config.toml
n_layer = 10
d_model = 384
n_experts = 16
experts_per_token = 2
d_expert = 176
d_shared_expert = 320
activation = "swiglu"
moe_layers = [1, 2, 3, 4, 5, 6, 7, 8, 9]
router_score = "sigmoid"
normalize_top_k = true
routed_scale = 1.0
balance_loss = 0.00379
balance_bias = false
n_groups = 4
groups_per_token = 1
shared_expert_gate = true
init_std_router = 0.0114
lr_router = 0.000565
vocab_size = 32768
norm = "rmsnorm"
norm_eps = 1e-05
tie_embeddings = true
optimizer = "muon_variant"
lr = 0.00999
beta1 = 0.95
grad_clip = 0.5
batch_tokens = 65536
seq_len = 1024
train_tokens = 336700000
steps = 5138
dataset = "wikipedia_en"
Below are experts of layer 6 (counted from 0) of a mixture-of-experts language model. Rows are named router (the router's row for the expert), gate (a neuron's input weights, with its number), up (a neuron's input weights, with its number) and show model dimensions 240-287. Each number is 500 + 40 x the weight over its row's rms, rounded and kept within 0 to 999. Numbers have three digits each.
Before each expert's rows: "comes after" lists some tokens at least twice as common just before its tokens as in all text; "mostly gets" lists some tokens that are sent to it at least half of the time. This comes from a sample of Wikipedia text that the model never trained on. Tokens count by the router's weight.

# expert 14
comes after: " |", ")", "\n", ".", "\n\n", " |  |"
mostly gets: "\n\n", "- \"", "\n", "%) | ", " \"f", "- Years active: "
router:409544526513450544492471446535465467487475437557454509472511506473505475565481497537471507573512547485544518536493509496507522513476473554483560
gate0:550528540425525477481545482456519455470475493493548463526478493466521392457492490454522523488547529502467488489442525450552538463533513483520517
up0:523502533505523514564501490526488506492597471553464476461444471495425482498563511434478544568541532468543453544494500504486481458472504517434539
gate1:501544467536438510533527515545503436552418529487538474479571536539540451431535528458587486518522474510434529495478429476562546459553469448540434
up1:544522507514501508410481467572443508414452455446498468515506570527499415435389513566506533531523467494517541541478563536540473409486475498500492
gate2:508437486537415562550419530558499519480482511545481487528574595517537564516549442572510527524499446539489514492513501536520546473527604498530491
up2:478533592480562516484506508495544486483522562547545532501530464457501499501457531537462512536538489495515567512498484529493529473496528485540369
gate3:566503536479491490477444461541435499477503523631530441520514571545520541477429470479477446531541549546553466475491521416492461518525466460532606
up3:477428511500520531491550507524522469458509519407485549478484518506520472499509515469508509515564487491488569492450456469444507441449498507382464
gate4:484513508505448466477485518462498490464485551503539469443535604469506418443500475471465563442524530560521478515561578501510525488514500504496484
up4:551495509512588487482618480490527491494410458503448524541464437482469530516582508505509599540493557505439532458467489488567544485566470478479477
gate5:513444485505527486492497501461483513502530415506528437477484464490508527546480580539554427522533532587559526536533436476485487552468475490487492
up5:516522431546520468554496468514515542527469506465538473470578464490541475502475517512438510582494526515462480530475542489546484518513528483552382
gate6:507518554468511507494476536524513528419512483436501554514545471463515518501457467530462536579537413467573494476445525480498537528572418551511401
up6:506476498473469527450518437518490539528498538503445493452460549527525519536463530515451506480493501509532564496541518519626505464519632504590546
gate7:476463486491431536380479495512516457500442500478549444465537536490526489501484491503507528485517441504542599472497519558426434490430476523476522
up7:481553493491515484508559507501470531488472521492485486493552486501468518523546560487520537500466555520424596498565526502492528458515503558574502

# expert 10
comes after: " | ", "\n", "| ", " (", ", ", "- "
mostly gets: "| No.", "|---|---|---|---|---|---|", " % | ±% |", "____", "| Pos | Team", " Gh"
router:486570570473507536467559462549451536432518520519462509523561438400541514534526516517544546504485459468489556483460488491509543527517549489518514
gate0:559575553532545511534483523489541445497500491469554499536513491512530583507567442516515515515530457490443496509517545464535489487446454464528426
up0:530507488466524503478497552503471494500430519496522436485547432485515587505453497465511473452527493587518504591528576533532373451479452479542497
gate1:562554414478536499499572544572495460420519477541458426482525528484428546534498449492538522506474441383529481507545531538529446456522479513479505
up1:470533482531532499541473526440512507506507429535495401465495443469499480470509443456489526505541482505542520414548552505490560526507453470545391
gate2:488457496500485514571531587440583510492488569549486465473437490453559531608491457510553481580489511484420542473529491531566550499469514535433452
up2:465537566484465464493534480529443468477514551519495512485559569512482488546500475493453530455517515534536468497517526528552425464458467516499497
gate3:429473484463525453532554508512494469480510517469514511477510482452473485553526495540490476489489480534521465459480519454458515478537476502545518
up3:446542508496497478569519523586506508509513434535469516441441442460507532554533517556562602528511457496526453458464520448475547523529478571616522
gate4:479497563564507446496489479532496536497561524393558537492462510468465470481459544509569496561499497478436480529528539425487485480541509522498470
up4:452463492504507527496474509523533489437514481464474484446514483494367509550472488494524521498391539504514514580514477517503538476549486520480506
gate5:468510497545495496517445526502486479501599503568520522550586433495565521485533509522465421396525461499520479465529562372509462423549496429466569
up5:451497495524463510436490499560444571555477473451465505490419471493478470567522540550543525525530470482499518559498474516459464428456524546437482
gate6:505585493459466484433497442547531458569509486464490442480547500472481463473539466538522480505514438499503558559497553512555539491551469448547501
up6:532548451508458542455482495520471465547456488474551553446529485497570527503473471486446493515501470563512487558516561547498476446526463456521473
gate7:468523501521453577468456467517560496505542519534526526422517517512499481535506538425484514538441468454582473492460519531465513558489480573639514
up7:580508481424503525557491481490436488450554507548459503521424543468505505518466467511465431537490491554493538502574483457507449483488432465409462

# expert 13
comes after: " | ", "0", ".", " |", "; ", ") | "
mostly gets: " | .", " | W ", "%) | ", " | L ", " •", " | Sp"
router:449533603480527525501492440553535512498489502473428497489491498424614471510528405519501507491493481528513487520469511493510460510563447513520508
gate0:522529554509494466477421533449436466442549545456505437507518489491431492398444471474522511467528474444510569481486546446526487483506535520456499
up0:446480518482522511501491416455526490567526487530474509536532498478458528449500514516501459437503531453612425460475539522513579502548551515514542
gate1:477535542484443489505489522522572549526512387473499473502518507530509516432465516471477572559466497512514523472472546525518458542570500519451482
up1:466436469429494496534481426477475517529464461522537516465525563530610487527472479501431506531493453473528464502547526496410475507529539386518459
gate2:532512480483560493505542434425465501493497544474441507476571508434413534538518464482538457565501476562517534445508613522511463474534500478531413
up2:439400408547510536433541506472546526521430584512478519462535428543444445442435504527524510451495474586498565481544565508463460496460453479472482
gate3:504537485519479463462494471450481557448538445489536512500450495531503530386411475531470412479456551556510456447504514566517489492504513545561469
up3:500461484518493497526431492442527524437403508546508507541501505477497585538463531509502462500537482530533528467491485518460543472532478479455442
gate4:495461539493582524511498501522542510449509463525433527546514560503488503524470489429502499498458497512516458530447450523518490440543421574590547
up4:539523489501524500515494494490558471505480452547491528471417547525439503511416499419531442553550530561474492518505438522496522487467493508497507
gate5:464499491497508486501515591498466524482552470440540472483474536461529494452538495482443489470454532513495506486484469447502463518480452565535481
up5:460564514509515492567519525551462514493521384475446509534507511494514435519563554510504603485524453516440512530500488448469447458464480463470477
gate6:437535578532570490618470495538534522486483477458546518434471472488435508536509485528504527535518558494457575500562507466457545470504497523521463
up6:451529538496546537479441511476452523555491581444493424561481460510514519584444553457494478537504526506474453516491543477575562496424495503529526
gate7:541528439499568436482521515528430485523449471511560509444460502469522493514479552465486566523514428563469446474550533431521465522565498482504534
up7:551555453534436471455502501453427487490536463485526570484496429448470463485583435489503517429526497530514425476518466505456491441541439535543494